Weights of a small mixture-of-experts language model, trained from scratch on English Wikipedia: 87M parameters, a variant of Adam for the experts.
Below are experts of layer 5 (counted from 0) of a mixture-of-experts language model. Rows are named router (the router's row for the expert) and show model dimensions 0-255. Each number is 128 + 32 x the weight over its row's rms, rounded and kept within 0 to 255. Numbers have three digits each.
After each expert's rows: a language model's description of what the expert responds to; "comes after" lists some tokens at least twice as common just before its tokens as in all text. This comes from a sample of Wikipedia text that the model never trained on. Tokens count by the router's weight.

# expert 47
router:113051098142107100154150126143096068152087125155127117189112112089140158091114142150131144144135190145127099100118135058128162160149154160169096096099080112176174153101157162159078144122121104125132086182143123122122150103097118098074141071130173114067121142126123119108112137134123165184107108100117031050169097086136118149164116154138102165103149185078166156104131127098137154161141188166163171156178103171129147121179113204120101151132151114075087171152130220176171114148136189127173156088139067117151137118143139099135136167146146105156147136126071146160135132154167176121169131134140138136143152100126149105114079142116049151128109113140101149043158147147154109155215157125173128184173117110131142080089188144143111143169105124121099094084077088128127129126140092
What it handles: Common nouns in sports reporting, especially home in home runs or home games, plus football, league, season, starting, free.
comes after: " the", " a", " on", " his", " (", " football"

# expert 44
router:155147163117117124078145132178120136143139092143184197107076082142131074105142151168120157140151129131110107112141105068144143143091143111095195115180116105122141134116116121170208098125094117101168171083169156089072127153098089158116111113116118149187153114180086137104163093086078170103149122171113131082046169074133176147115103162144161158130162121100107184134155122102194138121110085140177175188072176121170188132130106198183174096126118118151115134131197079093122149149155097123182141088120152131146092125133155174107142159139096143074107129072146100122157074115104082092128129084130063139114131096103141162125171131153170106094086113150120156147152137122150120163142155147129107161092168163182097104153094097146151160140130198179175111140063135077116138127079165
What it handles: Words starting a clause after a period, comma or but, such as there, which, when, that, However, plus sentence-final periods.
comes after: ".", ",", " that", " but", " However", " In"

# expert 46
router:099111182169143137150153201065153146166105105095131132137110161113124148127148191118163136174149098121106115146102145139156122098161174159112152198114096134162100115082093138104115085138165106093170118178159100150147123176109138069134155151150084103132105084096113084142164071089188122111140154124120101116100093098076105055137134102157118105109144149113137102170167151096108138105151155069112126169159148141111102142164131100111134099133213099149164087118144129132113172140182153117083125098095095148132123182138109110151126115112151083137198149163174127152082125157104111094212142140092134168150134082150155087097137108110135089215080129096133108083137157089076133137191166150104121206143111097082192126073116112143069105141110141102090100074095137105196140055068091
What it handles: Word pieces in foreign personal names, as in Ilyich, Hsieh, Alexey, plus born, friend, love, and tennis score tokens like 6–3.
comes after: "s", " ", " and", " his", " (", "|"

# expert 2
router:166088122113162125151096160068181092113090142140116118141150129074135109106124122057115136211123076175110138152072108135136190103096131166171155144080184088153100150076135092130135141160148112155174106151117172159121141131110139108160088142173106120171171100108142162120167126099180155124058093094129100123144107158110113120128192183149112073133085122200123076158091114066088187192163128173161106119097130155148148108163145074116080077139085111152171094088138105087163107121130109131111138095177131131178096113164148187147166120161177142085114091161164149110048097105116133186109146111091169090119144137102098150066121128135093120132100150132065051125153119133134109069084085112114138152117098183161165183120168129141105134112134086057130104137122148139162161121107101
What it handles: Final pieces of personal names and surnames, such as Willoughby, Rothery, Ilyich, plus plural or possessive s after capitalized words.
comes after: "'", " W", "-", " K", "W", " D"

# expert 23
router:148119149154155144117100064116146108107089137120128126102137092136113139139087155159140052149105101175137144187153090155108125148155177136117211093110087141134158104155086150088092158147076100177130097143150107097129118097138163132166129128088201085155117167146187118136169095082113124111128102135080118160105175120085097150141121181119148094138084080176111161124126161194143112101141114071096120161075158119096124163117139097104172072120153165144113050134092128093106149097099094139063092097193136175075096127139149178141066116168181130121058159153151109054075107143087088171084148120135109157143130116144123130151050144130106126110115128143148167149138135171119093120181117083095167109046090165148129182109145141127177195079178115167144149134147102122096167142168120
What it handles: Tokens in French, Roman Catholic and European-history contexts, such as Paris, Saint, Roman, Jean, Père Lachaise, plus commas and pipes there.
comes after: " the", " of", " in", " de", "e", " at"

# expert 7
router:129108111163096179168143121169119077145145186158122072105158155111145112085119130117133194123128202118077049045180075097092152112086145130117153107149114133109193125071131114187133125171135103104193165035169099141098168174159122115079134095158114157138154083095166177124114132205176083161116077125141101112190108119100095129147146089121139158137106101107161180134151120089147145173085185125185112097147146174095120154135132167128131140139124125088157189138088195125142139145125154154117113117110161108136124135116052123155140144148079118127158109104059154105078109107149111104132164139121146093103170119089184117138121128118069129165135123125132158125137187105091102145148051071171105145076143093185108104092165164139114123136114160091169098112144153150153101119128174
What it handles: Field labels and column headers in infobox-style lists, tables and section headings, such as Awards, Stats, Weight, Year, table pipes.
comes after: "\n", "|", "(", "-", "==", ":"

# expert 11
router:147095123155070158170155089139079094154141180166105093163096183136183130079113171153128115162127183099156089078182058109090072110110135150072159072170119077132153124114138130157158143125118113107162099101125115113138205173116142137106133125149107136061126095149171171127124058181176103171107159135089125131188074115145125104114085103117064122152131120085185179119083116068061137128140155163142117102127131162081189146157086190150134143132106100110150236175124173168159152151117158121123146107140145138157127113105086108168141154153165112106170140091139145156145171125130139114138140111142086106150150143121165127153112128174130105173147094162119129128120153144092156120170045104143113141062122078146062105105176180164099132106119145102110161104112131176199093113119113
What it handles: Nouns on schooling, careers and honours in biographies, such as school, college, career, PhD, academic, often after section headers.
comes after: "\n", "==", "'", "===", "|", " High"

# expert 41
router:130113153176162118116072138137111167125064135136135092139107202100145179112110122166105103152152176150100126170160169118126139119161104149158141067152130057123131147143187130101113172070174124139141150178091105137130153149107147108131191091140107160178190142080102176121142157114119179145129162165117116149155056114117170130148096145094109166103090091141189176143116176134117173122085137120123081173139096196136124153165108127087053104130137155078137114152128144135142055132179123148185172126146128152152148072066165128180059082134113153153159139149166147126103065133106198188105181162149139142099091139145108154129126122139104134135099156145136156133163113172106123108129213155137140055193079124114140133058125140096090137141079071145117144129107163117052131135098130
What it handles: Pieces right after a word's start, often accented é in French words or Pokémon, and lowercase nouns such as white, water, small.
comes after: " ", " a", "-", " Pok", " un", " ("

# expert 22
router:074121150102098180111143135154114118079198119097117076080154073161123088146126109104147173107137145112098157149165149145148149162103124104128089167145057143161093093095149152061176123163122081176142174042085119078086125107103150113108147173087129143074169144177095128196066083131101112101152086148122188098073146134176109162192209139123135136152083108128133106069155118151208096109112146104158148125196121160156119127127102162122137177129071152082140152094075089081137120166100086129135141157086114108167107143139105153164105152146162127168142153096126091144106176101143105065141108123145105168111114071107141137077144136098131140116179099101147143141105180140080126107103122142149083126077142142134097112069160118147081087159145129138122060097145086134089190120124110
What it handles: Votes, Swing, Candidate and pipe or line-break cells in election and sports tables, and of after nouns like part, deed, control.
comes after: " |", " part", " member", " Member", " end", " members"

# expert 39
router:155118104102049176091147077134138127182142121140112188123069163124116087112124165165129148131127125129110067105108089102141149134186168147108158076123038142081155085094124142176233080124124135112160139137133117127053106134130183093099161130151082107126179127117127088158091117131157122164161161185121087135087144087198182181082131149109151085193114110086107173117158111115123132136098126106142129126134071109103149117101137151121162096168115085195094142129125132105174107168151114109136143151100120119140138113119188114121123188161153124110131152140090093115087136116073061100142116158143078186126101145122105197085151087137112141116161122096136112050161165121167149179105144201157103131078128119074136100105090080128135121153082199167176140096152131122109129174124132
What it handles: Line breaks and colons ending infobox fields such as Synonyms:, first names opening biographies, and numeric separators in tables.
comes after: "\n", ".", " by", " In", "In", "\""

# expert 45
router:125094164145158113129109142148154143160170156158144147173088152116161105115117160129109114179121139091129104127145119110144097141092137131108094174157104123135156125091130144137144103070115144102229160156174123139125134107112155145119110110155088192169125110172189074179142135169126125142166155133120062117129141107138159111129076134146114106111130087081108134157112212082138097093116153181192126135149170160111124109170219116166111110120108146093172169099171102117162121174109145123138201128097108086113127116145118100101133127140120086147158148094164147201163194178080228087207181128209115162146136142094077169097128126192123099119080138088092116091157087157139150147124143181128123130104094101101061107078148091098090129187071148125140204146136144126133129139131098
What it handles: Ordinary content words after articles or was in prose, like small, difficult, important, political, funding, engagement, suggested.
comes after: " a", " the", " was", " and", " is", " to"

# expert 14
router:188207165083119126185091114127079104100142157140131123084167144122132130157127123111170137085112181146124139090169116155150144167119144103059066156102179130066220091114081093166111090136148113105162159106170103114104124146152084118123182178108162102068150137094109151111112124172145151188121150098151118160146103092152132134138163157109119158161132122103150085153137136096172106118163155143135082150143111085063131156078123089113170108192111145151156152157104086061179131129144116160125120179098145141079157131186098172166182145148110132070140118145051131103115070094131077130086168146120146113162157094057146122098143132082105114088165132103137159077116183106093118127133149077144111134067113120171157128088146176098089163154107122102125097179166137137113161090079196
What it handles: Mid-word s pieces (proboscis, phosphatases), possessive or plural s, pipes in results tables, and line breaks after section headings.
comes after: "'", " ", "A", "==", "===", " =="

# expert 21
router:070099173097124145110153106152110160106161115168081151096081144101095100059121100109111119075135079197182088155169108159155159118145124156094097128123062149158099135157167076142180093114075162135114113138156124136139110163091178084078169127130163104131179139144129120186139104135133078087146095204156160164141138104175132127082110129062174144162194112169093148126124142143076099078056115132097097147124096114081120192123071087139132107104132093182115112097168142120106056139092084120143063169139161151143126148135164166118125180122173134060065173123154152122105109079124075126111134175159071191127104126119110104116092109123148093091141100115141168134150142132156105142151092127127125110075131160136156111125073108091109064168123117129158138094175080156076123153112168
What it handles: Function words like in, of, the, his, her, especially in taxonomy openings such as genus of plants in the family, and dates.
comes after: " in", " of", " born", " species", " from", " during"

# expert 13
router:095105129123083142094109107112124105123163165083162123111127169086132117210195128158064116108137120176136120090090100133170164128115144192149167149103087133158092171118190073092139128133153155071231149160176179139174131143099107124156132115195139074098137122122132077135124107096201128085123107081137132110130133132136103090131137123169106143160158116099112122139141154145031178134188033156091055173119121093145149078153109153127085119118125103147145155131147071116173119149072129130107119107182117112154131094172136140163175123099114156114092114117149097131077087119157149153121081111090140079168157190109141109138059123081128108145109103212110109112120119162131130127061144165098167136104141104122164114130142125103091158080143168089148105123089135161124155111166194
What it handles: Single capital letters beginning words or mid-word inside compounds, such as CinemaScore, UltraSound, U.S.; also some sentence-initial He.
comes after: ".", " \"", " (", "-", "–", "==="

# expert 42
router:086054142154148077147166125129131108160233123175118132129094157104181056081108174104148129136129177142168083124096149059123119171122144147120101070153069096169151173135121146143152096109068124145206170146125147115162148132137151157052149079148134110165138070185135095133152125156189158161142178089091076151128100106171163096155054143104082135148155126125129180101141121111146116093119163121148172102128186118103124114156133148144080147110129124138156115121176124146163129134129152135127147093138106171093112137172123086109119200135077086098126105120143171122174169190084225132188171160115125139091116107137090102123135134120086133121109131117119105101174096184133154143174129148152138164147133182142118092093198096155118133186137155193126157144098094116158092102151107
What it handles: Determiners and common adjectives or nouns after a or the, such as this, local, public, main, and especially front in front of and frontman.
comes after: " a", " the", " and", " in", " his", " of"

# expert 37
router:089119114169172157105175132125118141148176090132137145155070122126122128127115205180100157182197142100150113159056140120142158198119171140151171142081078100100154089086137153122152105063154109130158178159159082128053170124149140138097153100153125178188141125162146127135125115129137088136120170115116092117059141108143110059100094148141119086139115143102155158180147171133203187071160181210183154059140140143149099143125143175124154153163108147116090152105172088114089150143135144117159146066128118164108151158110158107112109153170098155116144106117127132152132188202131156095138167135107119170082108100115127095105145117107118120135106102129148114119077145197179079117204162148105081183145133099102076111118141076127138131155124194147162118126068128151094091123116095
What it handles: Reporting verbs and content words in narrative or plot text, such as said, announced, media, fire, down, booked.
comes after: " a", " to", " was", " his", " be", " and"

# expert 43
router:095115174135135133063146122186102123160223134096106168108110128094181137080114152164146162116137168065159095106148114105149159176100139122130131124147107121123104143124144119130166102126095167098179150102149103125129116125097150136123114110088131151183189120183117145162123148140094131118166165093156117074068152103167126122112022127149159139142202116055120165159127164088199094084147159173151185113075168115096157165109133150160117109110118115155125132095198133116125140128094080139167136104134148148126120101140097135099124171132074116073096145103174125110178166086098119108115139067080034179071147125108137157110179144153143106143120137150120129152119125174146122188105138197137144155082171170104098112159142095132174128162129159191138104158088149056092054106158117
What it handles: Relative and demonstrative words linking clauses, such as that, which, this, whom, these, and "for example".
comes after: ",", " the", " to", " in", " In", " a"

# expert 52
router:100116157088138167130119148096078119143120155113111164096096112097129127124181157110070101127158145106149122070088108137146130111178143153110141127152081120130116116164126122128102145127166117155099133110141053131084092140199155092147137128113101078097141089169196034158164125140162118164068084121111130159145076091052102125092065167146103112083141150100126122118174125116119163149121119175144137101081144082085130128125142139074103115178133076206082100146155161150148180160105104115161166172147107083170150119123117080186167150161114160154119133128096080196153189095145177105078127126130092126127102188175149106129107131126116129091136144098089131087097176144120133128131151172123143175164132083092062100052212134100115159070109116028102140149110124154145119091131127
What it handles: Country and proper-noun ends after the, United or World, as in States, America, Japan, Army, Records, Conference USA.
comes after: " the", " of", " United", " World", " National", " New"

# expert 8
router:122086112122125185117159134146172144172151185164106087138154147117157141093133180114133122174110169110094054031169128094091093108089143167122134124136061129135162060096100156156168111134171127165186161008126139132136155150141095162057120144128080145114139092142170103114141127161156155129098158147151115128134145106131127137146105109137108147090141070090141139117148141129159166130100158139157094139171134203132121172161194128136124111144131097139148123116080196125178116141112102111089100113143160079128103135101071138159135138128104109138191084153085155114129117105148146085134124158102143144104162107080132135135137125139101088206145092146162119114115188069085134122137141086164112163100139125209093081095200087124139082125085114091233113148112163167180108107130176
What it handles: Field labels and header words in infoboxes, lists and tables, after a line break, dash or pipe, such as Budget, Binomial, overall.
comes after: "\n", "-", " |", "|", "==", "==="

# expert 19
router:135135052129096089072087077157122110110102179152162158167122172128137120160102113084071093081129130108112201132143148122095105128125109132158110072140175098097091211095159120123157118115105131127106111142136138135179142124080149176193118090097193106216161169079177146107190124121158144087197138131112139134159059120161173193124100116134166140129128090100115142142123154107119105094098111135079170194060094074072168107174106141146149136109145152172171082114137118125162136160116051123137133114163068122079111112131098104172129182142131096145093158108153183111157123110160086210100136141119114113138145074127137101116123137118129127144140111144037176128109136139068156121104152161105098071150123211136140104121154105118085096086117143148144133129107097149082142122136119
What it handles: Pronouns he, she, his, her and the article the, plus her-initial word pieces like herb, herd, heron.
comes after: ".", " of", " with", " for", " where", " in"

# expert 54
router:085082166108067198116084135098114177093102119143133132109125153102192156146163141131054076167147151156173104084136119071125150170184135153115164137125128124214134127155079143039094194128102155147083103111134141154126117090159075157142150096157113116061126115114079107153109136175149139142093097048131124102108073153136152121108132144095088101116146189129158088088127162063110162149118106127146129131133144145122169128156156184120119160137119073193094066148158189159106113159107147081177177102122106091143130121111111148141069087148095165156150110195167130146141106055115191160119119093092154175116131192164123120160107148151179125144106174099124129121112131115099112141096118130165116169084103112113094131083141177118115198080173096086146132120103169144124131119110171
What it handles: Country names, armed forces terms and numbers after hyphens in aircraft designations, such as F-80, C-130, Navy, Corps, States.
comes after: "-", " the", " of", "|", " United", " World"

# expert 40
router:159117108123084154098130056144130122159134150162115178124063188119154091105108166172113140110156104116125080135125108104143143120143202196113166094116091162171176102083136090135230093127108158095146109166158137132092104147109119061122172108120073090152208130125125102176122094087156090138121151192139098185076154070224160170118136135116172102123140105116119184142103108113105126119106173046136139110162098100144103103089177150123154105129098077208122159152143148115167124129148107129119150179095145138138122114101166146139140148170133097114132197171107098131088142097083107117137131165112114192152150132119116177110136110137140086093164171127102172088159175113165102171123155205144091137107143117102098113132099087109104115156092185188169103141166110135102100168158130
What it handles: First words of sentences, cells or title headings, such as However, Although, These, names after = headings, and relative which.
comes after: " |", "|", ";", " The", "\"", " 0;"

# expert 4
router:099173125147108141116172107164119118174150114104137165153113132124122121133120080113127120140104039168158182127161099096092090157167116139143127062153174135075080131078158063111169162092067116102120125072152120139141133152164134153152137159155137091160159087117159129140184117158156137107079125131160134175121138095195115095107201139113160116156134110115141119100147143096147093147094154105117112161150108143170121129109120152133135144077142089155185109090158165122088102185116100138090156100096162157104095188138170194095128125123196116135063223092183116131159136068148049089123151159116117120128139156146163138160054151096106116116178086148127149075150167166134125113115159079103049174176145126122074117176062141118125086148116156082176134140153066103126130181153112
What it handles: The word to after verbs or participles, as in established to, born to, nominated to, plus years in date ranges and citations.
comes after: "\n", ",", "'", " returned", " is", " was"

# expert 16
router:065090144078129119096121100169109129117182133182119093126143096107138131152129109105131124077125097140130127171162093141171157114163133136143070169062100121132070153126093105110158143152139142141106156157095100084125096133155133088067123177120089125155121129125146090126140112116170121079162076220115193142168173099195114146079098132050125165126165116085090109139178111133132092143091130144094140140121146143075155144094105085134083112111092163143161134149121097137137140143109087122056110148107141153149131109152088166134110196122162114151104157090136120099095191095119052106127134142172067157114153113125114129100158148157077114118160110077118154137129175118069150082138029113124122070099149195115091043095095145149073085150134075125135125156158070129125189120182070
What it handles: The word of after institutional nouns naming bodies or offices, as in council of, Court of Appeals, Congress of, plus the, his.
comes after: " of", " in", " University", " by", " to", " for"

# expert 12
router:132110056090164193105145126094171138185107126138201146107131065113074125135133111144149127145086089214066140108123102135149114103118123094136137117148127124122201184123130147156176107141126080122156174087129103104079180086121085177157127152118157086113125133138103114089169159132125122081159063106150118102135195223163073101128200116054132068161115158097137155098147177125131122106139137106095106172106071134176092148079112124121109185053081066118107108104113196093137169119106164111149092083116121150153106137094158144131086130196165107109118074126194118159095093138152097100118139111106103158136147108178144127135053129088148124115097108125165161160095083149132124140113155078102147160081135149133100123125090114089119128110122163114094151105113154117090156079118100
What it handles: Digits after a thousands comma in census and election vote tables, such as 1,776, 111,217, 17,157, plus percentages.
comes after: ",", " 5,", "–19", " 6,", " 4,", " 3,"

# expert 0
router:145077114162138152116113135155123140167151188096156106154101119085150095107088150124092157122149071140164096098145078132120082105160094092187149130072116140092164155090157179117168142122141104087130139116164154143085136147064147030175178093163134088085160148125080087161149085131192088093110099076145181068131145118136126148111088057167083124135132169129172150131045146079141125126112174154098129134147042112192106153133113110119101098149111130110097138145122151092119074106127147104148132104155151099139173147146162146148102126149192075117129103119175081154106072128165114139179194150086077124156100143099133146152050143109163121164127113119128164126096076116176118168123151104132185122097144119085141169168135073118148115141087131126131061114102205182144106130114153
What it handles: Numeric cells and pipe separators in sports and results tables, especially final digits of times, scores and measurements, such as 1:07.14, 4.73, 8.
comes after: " |", " 4", " 3", " 5", " 6", " 2"

# expert 6
router:114106111146086151144143114144131113165079171192128129164091162142136096085082170168095165085124122132198102089136127107126061135112120139196169110045098105158169130118160168145170159129136118111096106128155117076081164167077175062079159112119167114074164139180101152098112111120099125131116136108144087080196130106156104161181120107123132146160160178117164166083074126114085152127100170194143141166177114171133150173114097178169131138157141119083150220203156196139109114144193181119148155110094171107175119137151101134130127143192182087162142170105113116127099123090148080106186154109127077092156143110095145142156077122101114155114138106157134146114128126111161077090166101068094102117140119128136158131157113127173153181120089122137124086097103132141119162171160120
What it handles: Prepositions and verbs in sports biographies and match reports, such as in, on, as after played or finished, plus scored, goals, 1–1.
comes after: " |", " season", " played", " game", " games", " scored"

# expert 32
router:079074156134141075113134146124169152149154140169141092132090136156142178153112161139125101161109222119143144159144099087138141169111134081112125098152139096145180114113145118178109170090110145118193184173140161129147106137125150153073100165165109121225166090125107128145170158113127139184192120122116102110084102101196171106151093157173079134124103095071117172120144179090093121104129132137176097172157109100110140115131173108165054111117133153064143110122132112154166133119165130120170153138140112141125139073095122104113119152153081066116135155121178111194115103180091244131157150151147111165141146128125079153100117125149147130107071181149078159103122132140140155103131129141169155150169114141101071109032208114120146138201120092129181137151094120149089114118161135
What it handles: Adjectives and nouns after a or the in prose, such as general, local, public, political, major, third, backup.
comes after: " a", " the", " and", " his", " \"", " an"